config.yaml
n_layer: 8
d_model: 192
n_experts: 40
experts_per_token: 1
d_expert: 96
d_shared_expert: 128
activation: "swiglu"
moe_layers: [2, 3, 4, 5, 6, 7]
router_score: "softmax"
normalize_top_k: false
routed_scale: 6.32
balance_loss: 0.000754
balance_bias: true
router_z_loss: 0.001
router_bias: true
init_std_router: 0.0115
lr_router: 0.000879
vocab_size: 16384
norm: "layernorm"
norm_eps: 1e-06
tie_embeddings: true
optimizer: "soap_variant"
lr: 0.00275
beta1: 0.95
beta2: 0.95
grad_clip: 1.0
batch_tokens: 65536
seq_len: 512
train_tokens: 386000000
steps: 5890
dataset: "wikipedia_en"
Below are experts of layer 2 (counted from 0) of a mixture-of-experts language model. Rows are named router (the router's row for the expert), gate (a neuron's input weights, with its number), up (a neuron's input weights, with its number) and show model dimensions 0-191. Each number is 50 + 12 x the weight over its row's rms, rounded and kept within 0 to 99.
After each expert's rows: "gets" lists some tokens that make up at least twice as much of what it gets as of all text. This comes from a sample of Wikipedia text that the model never trained on. Tokens count by the router's weight.

# expert 26
router:41 24 61 53 63 47 52 36 47 24 49 56 49 56 44 41 34 51 62 26 58 27 47 32 49 23 48 56 34 38 65 27 45 42 49 59 58 27 45 40 34 62 41 59 49 47 69 50 49 49 61 65 71 61 43 54 49 56 63 48 68 65 48 45 39 52 41 34 73 60 28 45 55 27 60 35 60 63 47 56 46 50 56 54 60 65 61 66 56 51 53 28 36 77 66 75 61 47 50 36 61 25 52 55 58 59 72 54 62 26 36 38 47 77 51 48 60 47 43 25 47 57 53 55 23 61 45 57 38 48 38 48 44 42 53 54 45 56 53 32 47 60 66 54 44 45 32 66 41 51 58 65 46 51 48 39 64 59 28 44 53 61 45 45 51 38 64 52 40 59 59 42 62 32 47 29 43 36 65 68 54 53 69 43 39 48 47 40 41 58 68 53
gate3:56 77 24 38 25 32 69 43 46 65 38 35 57 57 50 69 64 59 52 73 59 48 46 31 59 42 54 57 52 48 55 50 30 40 68 43 56 56 52 65 53 51 59 46 52 58 66 50 44 38 67 55 43 55 52 58 26 72 53 41 90 58 41 55 55 82 49 38 26 42 51 29 40 54 37 44 64 39 56 43 69 55 48 38 69 48 45 51 23 60 60 57 60 63 34 55 65 56 55 51 56 64 39 61 38 44 61 43 52 42 50 60 43 60 69 43 37 47 36 66 57 60 33 50 35 36 42 53 37 55 64 67 48 45 51 46 56 53 34 37 61 51 34 45 66 47 56 56 57 66 45 49 58 58 52 44 30 56 46 68 46 32 48 36 33 42 57 24 53 63 36 55 32 58 49 36 39 51 54 24 38 43 38 68 64 59 42 52 68 58 58 50
up3:59 54 04 63 65 60 65 54 56 83 61 37 59 49 62 65 68 60 40 55 44 35 47 40 58 47 49 52 49 50 61 40 73 65 55 61 71 70 50 63 50 44 42 49 48 41 57 66 62 43 22 48 50 58 70 38 48 51 59 62 50 49 41 61 52 45 64 50 37 44 45 51 44 69 48 55 47 42 35 53 44 59 54 46 51 32 59 50 51 34 50 51 55 44 62 40 52 53 61 58 65 42 39 45 57 70 43 69 59 49 49 44 32 68 34 62 48 49 57 42 53 46 76 65 46 68 60 45 60 64 61 41 37 47 57 63 41 42 76 30 44 43 48 51 38 41 36 70 53 52 37 79 39 36 64 73 52 60 43 31 68 53 47 55 55 36 40 62 51 38 41 47 65 43 77 49 63 38 57 72 44 49 29 43 59 34 32 59 62 49 76 44
gets: "time ", "age ", "season ", "year ", "years ", "out "

# expert 1
router:57 47 61 43 56 57 52 43 22 39 61 51 42 63 69 33 46 27 35 42 41 36 45 27 50 50 75 52 30 25 57 47 46 40 69 59 70 56 65 46 50 66 47 53 75 71 52 39 57 66 45 45 56 55 57 61 46 52 49 55 61 59 66 18 50 54 36 34 51 51 36 33 59 43 48 54 43 51 26 62 46 80 42 73 54 42 49 67 52 44 62 29 43 63 67 88 49 57 40 36 41 20 51 61 50 55 52 76 57 36 54 47 40 51 82 42 63 51 50 57 44 51 58 41 36 56 54 60 33 66 63 51 34 45 56 39 51 53 47 22 57 52 61 47 47 44 56 65 47 60 66 56 40 44 58 47 57 53 40 62 36 54 47 50 59 40 65 38 25 45 57 53 46 44 50 39 42 36 72 45 60 36 61 42 53 44 42 56 39 58 50 52
gate2:61 51 42 61 46 47 52 40 54 83 55 59 48 56 55 42 50 37 50 40 54 59 57 56 38 52 31 43 45 50 48 38 47 46 74 55 48 65 61 30 53 57 64 43 38 58 37 37 46 42 33 53 32 68 74 40 60 39 63 50 88 34 59 63 34 38 41 41 81 55 55 49 66 49 53 53 43 46 54 69 51 59 34 56 42 59 40 42 52 81 44 51 69 73 62 45 54 65 19 39 55 38 35 41 23 53 50 45 38 41 49 40 32 54 33 27 63 57 48 52 54 48 51 41 49 72 73 54 54 38 46 73 53 51 49 62 27 29 62 52 45 49 51 46 50 46 57 51 56 59 34 71 47 34 50 61 53 65 36 45 45 60 48 62 48 43 56 60 28 45 70 45 71 39 51 52 59 43 56 49 31 52 35 63 61 47 32 56 65 48 62 29
up2:37 36 53 69 33 62 49 49 63 52 78 22 66 52 64 51 48 49 58 72 46 60 47 43 54 33 38 43 55 51 56 37 62 52 57 60 68 59 53 58 59 31 46 56 59 74 48 45 57 36 81 67 32 33 58 54 38 60 48 41 57 27 60 57 42 26 50 54 46 56 55 68 57 26 41 35 59 57 38 60 39 52 38 57 37 48 50 31 44 68 56 36 38 68 39 41 52 27 42 44 57 46 67 31 50 40 60 67 40 38 54 49 44 42 68 51 40 56 56 35 43 38 65 59 37 66 65 64 52 72 45 54 44 63 64 55 32 29 58 51 53 42 52 43 56 62 33 48 33 40 47 31 58 63 48 40 43 44 52 74 59 46 43 51 43 67 46 51 61 46 49 71 06 65 43 46 59 37 57 49 36 49 70 40 54 59 34 44 46 51 50 46
gets: "of ", "for ", "by ", "from ", "to ", "between "

# expert 36
router:56 51 53 45 72 42 67 40 42 45 56 54 56 51 56 27 49 37 67 33 56 33 38 32 51 50 40 56 49 38 48 45 38 68 47 31 61 41 57 46 52 72 48 73 44 59 41 45 61 67 57 24 61 53 49 60 43 51 41 53 63 47 47 66 48 49 26 43 67 52 51 41 24 31 49 39 38 77 51 53 44 55 53 56 52 66 57 58 78 49 62 39 44 48 63 73 73 55 29 34 57 54 43 53 67 48 48 57 73 33 46 47 39 68 66 47 74 49 50 57 38 52 49 36 41 68 46 53 55 68 46 59 52 25 58 63 41 57 50 51 71 41 73 42 48 25 29 52 39 50 54 55 49 51 60 43 54 58 50 44 39 54 30 45 46 48 52 41 35 71 53 54 48 40 34 48 32 34 71 68 54 41 50 16 33 42 48 53 34 71 48 62
gate0:46 44 76 30 59 55 42 57 57 64 61 49 25 50 51 34 63 39 44 49 58 56 49 48 40 59 43 70 68 24 50 69 51 65 67 59 52 44 52 56 48 47 49 51 37 52 28 53 42 74 62 61 58 46 60 39 41 56 61 49 51 34 43 48 43 69 65 69 51 54 39 41 74 42 54 71 45 33 31 65 49 54 33 49 42 63 55 78 31 59 61 46 47 54 66 33 75 46 61 54 43 50 55 52 55 59 27 52 38 69 27 54 45 46 54 44 44 48 55 53 45 27 61 57 49 48 58 51 38 61 63 54 16 48 37 53 53 36 70 36 60 43 35 79 41 35 42 56 57 44 38 74 71 55 46 43 40 41 64 49 33 39 60 60 56 53 55 52 69 36 55 54 58 48 49 38 55 71 32 59 63 50 73 72 45 32 59 41 45 33 53 57
up0:68 56 48 54 51 56 46 48 38 38 54 34 59 81 36 48 54 49 45 27 34 44 32 63 56 43 49 30 69 63 39 46 61 39 49 39 58 64 53 50 54 52 55 45 47 46 50 51 41 51 46 49 43 62 62 50 36 52 39 44 45 71 58 51 49 67 40 63 49 62 31 47 47 76 61 58 56 56 44 57 58 67 50 69 56 30 60 46 43 33 37 47 65 43 46 61 56 33 75 43 39 71 73 34 20 27 50 55 49 65 50 69 27 39 58 52 37 52 56 50 49 36 54 45 25 46 49 36 50 49 55 58 66 46 41 55 77 89 46 42 38 47 36 47 51 52 46 48 49 53 63 75 64 67 47 52 37 64 40 24 60 56 58 45 28 59 41 36 55 38 29 72 52 32 54 36 30 42 47 57 43 55 62 34 48 41 46 57 57 40 51 29
gets: "ed ", "ing ", "es ", "s ", "ted ", "ated "

# expert 13
router:66 30 58 46 56 49 54 48 63 41 48 62 49 42 46 40 51 35 48 31 35 53 46 46 40 41 69 47 54 43 39 42 51 44 65 15 58 65 62 52 76 53 43 43 55 59 74 40 70 51 39 46 72 74 54 47 50 49 41 30 48 58 52 33 58 47 49 37 53 53 35 46 48 40 42 52 57 58 57 26 43 82 42 57 64 49 58 41 57 45 63 40 56 56 59 54 54 68 43 39 44 43 43 59 58 57 55 56 68 49 53 30 54 68 59 39 38 47 49 66 42 57 59 45 62 65 56 59 35 53 47 55 28 33 71 47 52 54 67 50 48 77 58 76 25 21 45 47 44 63 57 67 32 37 53 29 80 56 53 55 40 59 46 45 47 55 46 54 31 48 49 36 51 28 67 41 26 46 34 34 62 38 77 47 42 46 48 52 45 49 46 25
gate1:40 46 59 43 33 51 41 24 52 46 37 26 64 19 67 80 50 41 47 47 50 52 69 52 44 56 50 43 66 26 42 53 57 50 57 47 58 45 48 63 31 55 13 40 57 42 46 53 36 43 48 39 63 49 62 40 34 72 30 25 42 65 67 47 64 41 37 57 52 54 34 48 46 57 40 64 60 33 49 37 29 60 51 69 47 56 58 58 63 50 47 46 57 51 67 69 49 41 50 71 60 52 31 59 54 58 46 40 47 52 42 47 37 61 39 51 44 33 38 65 60 35 43 65 47 38 64 35 34 53 30 57 18 50 54 53 65 74 44 39 47 61 48 66 64 62 63 54 45 70 65 41 46 52 55 75 52 32 44 78 40 28 45 37 62 55 43 55 48 40 64 44 63 33 47 63 53 58 51 63 42 60 58 54 58 62 54 45 57 47 40 50
up1:63 47 61 44 40 56 60 38 59 22 57 31 56 48 51 71 54 42 62 32 41 46 53 45 33 57 38 47 52 67 55 60 66 33 39 42 24 57 74 47 20 56 37 41 52 47 61 49 45 60 50 41 42 32 53 29 61 38 61 63 71 46 44 48 54 56 30 51 49 34 46 43 39 37 36 49 47 49 52 57 39 73 47 56 34 47 69 71 43 42 38 50 81 50 30 33 73 36 28 54 54 42 45 44 71 69 31 51 48 42 33 31 44 64 50 52 45 52 54 41 54 36 70 53 47 52 38 54 31 37 55 44 56 35 66 48 41 51 38 58 43 73 51 61 62 77 69 39 60 44 75 53 55 22 44 55 47 47 55 43 49 46 74 47 43 38 42 50 47 62 61 60 48 34 61 34 50 66 39 51 61 57 37 72 58 66 45 54 44 52 44 54
gets: "\n\n", ". ", "). ", "\". ", "= ", ".\" "

# expert 8
router:54 41 58 49 46 39 51 38 48 52 65 45 71 39 51 35 39 23 39 41 26 46 48 25 39 46 69 54 44 28 58 52 55 41 65 51 63 54 58 40 50 56 43 61 54 66 79 36 67 59 37 44 75 85 46 51 38 64 67 45 60 48 56 49 59 42 48 29 49 59 27 41 52 47 48 65 41 54 41 28 42 71 30 57 58 50 58 34 71 52 61 47 46 46 60 56 50 56 37 44 42 43 45 55 57 59 76 63 52 32 52 42 36 61 65 33 41 58 42 47 46 65 63 32 42 60 54 53 56 50 69 59 38 36 59 42 62 59 62 41 49 51 76 67 32 22 33 56 46 58 57 61 39 44 52 36 70 58 32 55 19 52 45 49 43 57 52 52 37 53 62 42 45 33 40 53 53 50 46 53 54 44 64 47 57 42 24 35 29 55 66 34
gate4:46 56 63 56 49 30 46 52 33 66 61 49 67 49 48 44 19 54 48 67 51 45 52 57 47 41 53 47 39 58 67 63 70 53 42 54 69 44 54 31 61 35 56 45 56 57 53 50 72 30 50 47 63 47 53 68 41 40 55 81 48 24 40 54 59 44 39 36 48 65 45 29 38 44 25 56 51 58 50 49 37 72 38 56 52 30 19 50 57 49 51 53 67 53 38 57 35 39 56 51 42 37 43 46 65 56 29 61 80 38 24 40 58 70 59 65 71 43 55 51 30 57 65 43 42 54 54 41 58 62 52 54 59 27 49 68 43 52 53 57 69 45 21 48 49 46 56 62 30 54 44 60 34 36 55 66 50 45 35 48 44 49 61 50 40 30 72 70 59 49 47 65 70 47 38 36 58 38 66 64 47 43 41 55 58 32 48 60 52 66 54 46
up4:69 54 66 62 39 46 49 49 45 71 68 60 66 51 50 38 53 64 43 62 42 56 49 55 57 36 68 33 38 64 63 42 52 52 46 50 63 58 34 40 57 47 37 43 42 55 60 56 56 38 37 27 58 66 46 50 42 47 66 76 40 40 46 52 57 46 43 59 17 78 29 48 50 51 40 46 37 40 45 53 53 74 37 44 59 36 33 51 81 39 55 46 66 52 43 64 43 48 49 47 32 39 67 48 57 36 44 48 61 46 24 35 66 66 62 55 59 45 47 44 29 47 60 20 43 43 74 46 58 64 66 48 66 40 50 46 61 53 65 55 47 40 15 50 39 55 63 71 32 68 41 46 43 50 49 77 53 48 40 52 47 37 49 59 30 47 70 46 52 37 59 51 56 60 61 55 55 42 66 66 35 54 31 54 51 26 39 65 51 43 46 44
gets: "==", "\"", "| ", "===", "The ", "== "

# expert 15
router:38 50 66 38 59 51 56 16 46 33 74 46 71 69 53 56 45 33 63 30 51 41 42 60 66 48 54 60 44 27 52 40 49 58 46 47 68 41 46 51 38 67 51 51 56 60 58 51 66 51 27 48 63 48 49 59 33 65 39 44 57 61 71 41 38 38 39 47 72 54 45 43 51 31 49 50 37 55 26 54 44 64 49 69 58 44 60 56 54 47 52 32 52 51 47 65 64 43 25 47 60 38 45 56 49 40 52 60 63 49 58 57 41 62 66 47 56 55 48 48 44 63 64 43 30 83 45 42 29 69 55 60 54 48 78 50 47 47 70 42 54 58 74 53 35 28 48 52 51 58 58 55 37 59 54 50 49 62 24 57 35 58 50 49 70 34 61 46 30 53 62 50 47 44 33 39 49 34 62 51 74 35 64 46 35 36 26 49 23 62 47 35
gate5:31 65 72 38 68 39 34 59 57 39 77 41 42 24 55 43 51 60 46 67 47 67 26 35 49 36 68 54 62 34 55 47 43 53 36 43 50 51 54 51 46 54 43 69 54 46 72 49 60 34 60 48 41 57 41 42 54 50 37 76 60 50 51 54 47 20 43 70 73 54 32 60 36 56 62 63 39 46 66 51 53 54 55 41 76 51 62 75 43 29 37 62 48 58 42 31 67 63 25 41 48 51 44 48 55 53 52 62 38 48 33 77 55 48 54 63 57 46 49 55 61 50 49 44 45 66 28 55 42 60 49 56 34 60 50 36 42 71 50 68 60 53 48 51 81 52 43 31 54 63 36 54 52 66 34 49 30 35 43 40 33 43 66 50 80 33 61 56 55 65 49 33 53 34 50 46 65 46 38 54 60 62 49 40 60 43 56 46 53 49 54 44
up5:52 43 26 61 55 61 65 39 35 80 20 64 51 58 37 51 42 49 60 36 68 66 63 54 33 41 28 51 55 50 46 27 35 56 58 54 52 49 48 35 39 63 39 50 57 34 51 54 54 69 81 42 65 51 44 42 55 64 68 39 62 43 35 57 52 76 38 73 50 58 43 51 76 65 52 40 62 49 44 39 44 62 43 55 42 48 27 22 53 75 81 55 51 44 41 46 37 60 45 34 45 47 65 45 46 45 51 44 53 44 42 40 46 63 49 30 48 31 49 61 43 56 33 38 23 44 46 53 54 44 41 48 47 58 33 67 36 49 32 31 34 49 50 43 52 40 47 64 55 44 45 53 69 46 57 56 59 62 50 53 65 61 64 55 21 53 33 34 58 40 36 45 58 49 56 56 63 68 54 42 45 45 65 50 49 43 31 43 33 58 71 41
gets: "with ", "had ", "to ", "has ", "have ", "including "

# expert 5
router:65 33 52 49 55 45 45 39 31 48 66 54 41 53 61 32 48 42 38 43 55 39 42 34 48 44 57 59 37 16 57 46 54 65 76 41 52 64 57 47 44 74 37 67 49 71 67 37 52 51 55 43 56 60 54 50 46 71 50 51 62 62 53 28 62 41 48 29 56 57 39 36 39 38 53 58 54 55 35 42 54 63 46 60 66 60 57 48 63 25 62 30 49 61 60 58 69 52 41 41 53 46 45 61 44 50 68 66 62 54 54 56 42 51 46 45 53 63 33 26 46 64 59 53 41 79 58 49 51 70 53 57 30 33 65 22 54 73 50 46 59 57 60 57 21 47 43 43 40 54 57 54 31 43 54 35 81 52 34 47 46 52 54 54 49 36 68 49 39 55 66 38 41 30 50 51 41 38 32 64 58 37 48 29 32 38 28 48 33 55 61 32
gate0:60 63 43 59 50 54 60 56 72 52 49 47 46 57 49 51 49 38 47 28 29 54 30 54 57 45 57 53 53 43 58 33 55 47 71 37 43 58 60 47 68 58 52 61 27 59 54 53 59 24 41 44 34 45 40 55 55 51 24 59 49 49 38 79 44 47 59 35 45 65 62 38 64 46 42 47 60 49 55 31 51 81 45 49 51 56 51 73 57 41 45 57 52 33 40 52 40 37 55 54 49 20 53 68 70 54 29 56 62 47 65 52 64 66 50 67 45 39 56 56 52 60 56 65 54 57 62 46 43 60 53 67 60 57 48 35 82 42 73 69 65 64 84 44 56 61 57 51 48 52 59 59 67 55 54 40 44 55 41 44 61 60 56 41 59 58 13 46 22 49 41 70 79 32 61 53 45 45 62 56 59 60 32 55 45 61 58 44 60 44 68 47
up0:57 47 44 52 46 47 56 52 51 40 57 45 23 69 39 49 38 54 46 32 31 64 40 37 48 47 64 61 48 38 68 33 58 45 45 52 33 47 62 60 46 56 39 45 43 42 69 70 65 38 45 50 41 55 51 53 66 47 17 62 56 51 52 79 24 49 57 61 55 77 21 53 50 33 50 62 49 43 47 60 77 48 64 40 54 65 42 52 60 43 34 52 42 44 47 47 40 42 65 35 34 38 50 65 68 35 48 64 59 38 50 31 68 34 66 51 52 29 44 63 56 56 61 59 40 42 64 51 57 60 70 75 70 59 48 43 60 54 63 66 46 50 80 41 60 54 37 49 43 46 71 55 53 65 69 29 56 44 50 46 38 53 51 61 64 49 16 49 44 48 45 51 77 37 46 44 30 56 46 63 54 35 39 53 56 45 51 40 47 68 54 36
gets: "(", ", ", "=", "– ", "[", "(#"

# expert 16
router:62 24 69 53 62 58 57 53 42 45 63 47 38 49 57 22 54 37 65 38 61 38 45 44 40 47 65 59 41 35 40 46 46 57 52 30 57 49 68 33 60 71 30 61 55 51 61 45 63 64 39 61 64 65 46 68 45 58 41 57 56 47 48 29 73 38 39 38 42 59 21 44 48 33 40 49 54 64 45 59 44 65 40 55 69 56 62 43 81 46 51 43 26 64 72 62 55 61 18 41 43 45 59 64 58 60 67 57 31 42 40 38 52 54 62 51 48 56 41 57 40 51 46 53 40 53 55 47 51 77 42 44 56 42 53 35 60 58 64 46 56 64 41 69 53 56 33 58 39 70 59 50 49 54 51 37 48 61 57 33 47 53 39 44 42 51 64 31 27 54 50 32 47 39 38 35 35 29 67 55 61 31 64 38 39 36 34 38 33 66 40 61
gate0:40 39 50 18 55 49 35 41 54 64 60 49 31 58 74 50 33 54 30 80 49 42 67 43 43 36 60 49 49 60 49 55 58 41 61 33 54 47 71 32 38 57 23 76 57 52 52 36 56 56 43 52 50 24 57 42 71 56 75 55 49 51 40 47 56 42 28 54 62 33 48 40 37 61 50 36 49 48 45 54 61 56 76 59 56 34 66 52 38 54 27 72 54 68 44 52 46 56 24 37 28 53 41 53 42 41 54 48 47 62 50 41 53 49 47 46 40 43 62 50 54 66 54 60 58 46 61 54 76 53 51 62 35 69 42 63 50 62 54 80 35 46 60 44 27 53 46 64 57 39 64 40 40 12 41 28 46 61 51 48 57 40 30 54 60 53 61 40 34 40 41 45 48 33 58 59 56 45 48 45 64 33 51 52 61 52 59 61 43 41 41 59
up0:60 64 37 81 49 62 70 61 60 42 36 41 62 64 37 27 60 39 56 24 45 53 21 48 56 75 45 48 50 60 36 51 61 59 55 45 53 48 35 52 62 41 56 58 53 50 59 57 52 42 69 38 49 75 53 58 30 47 30 45 72 55 36 44 47 47 53 57 40 64 41 48 40 53 79 39 61 58 50 51 41 50 46 49 42 59 40 43 51 51 70 36 61 24 68 46 46 56 66 54 63 49 63 52 67 40 54 73 53 48 61 34 57 50 50 45 47 62 60 33 50 29 39 29 45 52 52 46 37 49 33 52 63 51 72 23 34 30 50 32 60 49 36 60 72 45 57 66 37 52 35 34 63 51 53 48 44 58 54 56 29 60 80 36 30 57 42 50 59 66 34 51 43 51 56 49 45 63 54 39 26 50 46 50 27 59 52 33 67 52 56 52
gets: "| ", "er ", "\" ", ") ", "o ", "t "

# expert 3
router:62 43 60 41 58 62 51 37 52 48 72 43 52 47 73 18 47 38 30 46 32 37 46 43 64 39 53 64 38 45 37 43 49 58 62 57 50 63 48 41 35 66 50 54 49 42 64 41 74 45 32 39 66 55 46 49 41 84 52 53 62 65 57 37 47 41 48 48 60 52 20 42 61 39 47 44 48 72 38 43 42 58 38 54 65 61 66 63 56 45 56 36 43 62 50 66 64 57 34 33 47 41 52 68 52 52 65 59 48 55 53 51 37 53 58 49 57 47 47 43 46 74 63 38 16 70 49 49 40 56 55 51 32 42 55 46 52 54 51 48 71 81 72 42 21 48 46 55 39 53 59 59 30 41 48 37 78 57 17 32 49 62 54 42 61 40 54 41 54 47 61 44 54 31 42 37 33 39 52 53 61 39 68 36 52 38 43 44 52 70 63 55
gate2:55 56 63 54 50 56 57 58 24 62 70 53 38 46 42 46 37 33 41 62 60 49 71 50 63 56 57 59 58 62 40 33 33 65 51 50 69 62 61 29 43 41 33 65 41 82 48 48 46 54 21 71 55 55 42 36 45 44 55 50 54 58 61 36 56 53 59 71 57 70 36 56 55 25 71 44 75 50 44 58 59 68 43 57 38 36 56 39 50 51 45 48 61 50 61 57 29 61 31 44 48 51 71 55 24 58 53 34 37 43 45 51 55 45 44 36 34 57 38 45 55 35 68 50 65 40 54 71 49 65 44 66 52 61 53 62 55 51 36 73 35 58 66 50 30 64 60 28 54 70 63 57 34 62 24 49 44 45 48 47 50 44 49 38 40 69 43 45 51 63 61 58 50 36 58 35 62 34 65 55 53 37 50 35 71 32 61 39 58 51 71 53
up2:45 66 63 38 54 44 36 49 54 58 24 41 57 54 71 57 61 57 61 35 51 70 35 53 44 56 38 50 37 49 64 72 35 43 54 46 63 43 61 29 52 61 62 45 62 46 56 40 54 37 71 69 50 65 34 58 44 61 47 51 37 53 41 69 51 38 30 41 69 54 46 61 52 38 43 48 49 71 55 45 37 48 40 54 58 53 35 67 54 41 44 67 64 49 32 29 54 59 56 65 28 28 52 70 34 57 60 75 35 57 51 68 57 59 64 60 51 63 42 49 34 58 46 56 68 66 53 47 52 60 50 61 42 65 53 36 46 35 50 47 28 30 42 59 52 73 45 47 30 57 33 51 75 26 58 49 60 42 47 66 30 41 46 65 38 38 48 70 35 51 46 78 62 54 46 63 34 49 61 24 40 64 57 53 60 67 39 36 43 35 39 51
gets: "and ", "to ", "or ", "but ", ", ", "than "

# expert 24
router:55 38 64 31 69 51 44 44 58 43 59 59 43 45 61 48 47 30 41 43 58 37 35 23 57 54 39 44 39 36 52 43 55 45 50 26 55 67 49 45 51 51 42 72 57 38 54 59 67 54 55 57 48 63 49 65 37 51 40 47 56 78 55 43 68 46 48 42 89 65 37 47 36 38 49 36 56 50 34 44 44 67 14 62 60 53 52 67 70 58 72 47 44 52 49 63 57 55 31 34 69 39 45 69 46 58 53 86 35 49 55 37 47 68 65 36 53 63 45 53 37 64 56 67 69 55 38 42 48 62 48 46 34 40 51 45 40 54 50 45 70 57 63 60 45 41 40 48 34 60 59 57 44 36 65 36 56 56 42 46 43 51 50 39 53 38 54 55 35 49 42 58 60 16 40 44 46 38 49 36 56 31 54 46 45 51 31 14 61 64 37 51
gate1:47 51 81 37 62 64 52 28 49 54 55 48 54 56 69 72 54 56 48 37 52 58 31 60 48 61 45 54 50 60 42 65 53 51 56 43 39 46 27 58 48 55 68 51 44 47 62 60 47 59 40 67 42 61 49 62 51 39 65 42 48 59 36 34 56 63 40 48 68 37 51 61 25 50 53 41 53 67 59 55 36 32 38 64 57 58 53 47 68 34 52 48 64 40 52 25 69 45 26 48 41 56 47 71 62 44 43 52 44 53 54 64 67 42 49 56 44 59 41 51 51 31 44 65 46 54 28 63 46 56 32 58 47 18 54 46 59 64 52 68 58 59 51 39 45 56 62 72 69 28 62 54 24 44 75 33 54 39 54 49 51 25 28 34 62 66 39 83 60 45 33 56 58 48 47 50 58 52 55 64 34 61 73 37 41 47 48 42 48 35 25 49
up1:65 62 64 61 39 59 66 49 58 42 55 58 56 40 73 44 28 48 61 70 61 41 52 44 53 78 44 44 55 41 54 52 42 72 35 43 53 55 64 40 56 50 43 51 68 61 48 40 65 57 49 48 38 44 57 29 45 56 42 48 57 43 46 35 58 47 29 63 20 81 61 48 63 42 43 50 58 51 67 84 46 63 35 58 49 64 33 57 46 48 45 49 48 68 58 39 58 52 35 32 54 61 63 50 57 71 62 60 44 46 33 24 60 77 30 41 51 56 46 55 50 66 47 63 43 37 57 43 63 47 64 69 61 39 40 51 32 42 58 66 47 58 45 27 37 40 61 55 37 54 38 47 59 55 24 69 53 40 46 58 30 44 71 75 34 44 38 42 53 49 49 67 25 35 47 58 40 50 47 54 30 58 33 48 42 58 45 37 56 37 57 36
gets: "| ", "N ", "−", ") ", "% ", "/"

# expert 23
router:58 39 65 50 63 62 68 50 31 39 66 30 38 29 55 50 57 45 51 35 45 42 43 61 62 50 71 52 56 44 48 34 33 50 53 37 55 36 67 44 38 39 39 73 43 46 63 30 59 59 52 38 52 58 31 53 32 64 46 33 58 82 62 58 51 47 41 39 40 62 52 35 57 37 46 66 42 56 44 55 49 53 35 64 44 72 51 36 64 38 52 23 46 54 56 64 67 70 34 33 44 57 46 51 43 34 51 54 43 35 36 17 58 55 55 47 48 56 46 61 46 53 56 50 49 58 43 55 25 63 64 62 52 43 56 47 56 60 42 49 79 56 62 53 46 40 40 43 41 65 53 66 55 40 81 50 57 51 33 48 51 75 58 28 57 56 50 37 27 60 78 42 40 51 51 31 47 27 61 55 51 41 59 34 52 49 39 36 53 54 81 52
gate2:46 41 67 71 60 61 47 37 54 67 54 48 44 57 34 65 35 54 54 47 45 54 50 37 47 39 42 52 60 32 33 72 30 44 49 67 22 56 50 43 30 32 51 66 32 59 52 46 53 47 47 45 43 64 44 58 49 62 60 55 43 43 73 62 58 51 49 24 51 44 79 63 81 56 46 61 50 45 67 47 59 57 26 69 24 69 53 63 57 51 37 54 40 45 57 51 53 50 28 51 46 44 57 62 45 52 53 71 49 29 50 52 80 44 54 55 52 47 37 51 54 56 32 69 68 49 70 60 50 53 56 40 71 29 35 50 58 50 56 41 42 47 58 17 55 46 42 53 61 52 57 48 20 38 58 52 49 24 37 39 34 58 31 44 63 56 64 33 55 55 56 51 63 53 56 66 40 72 56 55 59 52 46 57 54 62 41 33 70 54 59 39
up2:42 55 42 67 65 77 46 36 25 59 51 62 58 50 57 52 66 51 23 41 51 42 57 42 53 24 43 50 57 32 28 63 54 45 47 52 26 55 59 46 46 50 42 56 48 57 58 60 52 46 60 49 76 47 21 46 44 74 66 48 49 43 60 58 42 57 55 56 17 25 48 49 27 57 51 66 63 52 46 60 42 57 40 43 40 45 38 47 47 56 35 56 55 11 48 40 46 60 34 34 54 65 56 49 55 49 73 60 39 50 56 76 58 68 51 63 57 46 50 66 58 42 46 64 46 49 61 59 41 36 68 42 77 52 66 38 56 72 58 70 33 52 34 42 48 60 50 36 57 51 54 48 61 40 33 43 41 29 40 63 44 55 42 44 22 46 33 70 48 53 53 41 50 58 47 71 45 58 53 40 60 58 37 71 50 38 41 46 53 48 48 46
gets: "e", "i", "o", "u", "a", "e "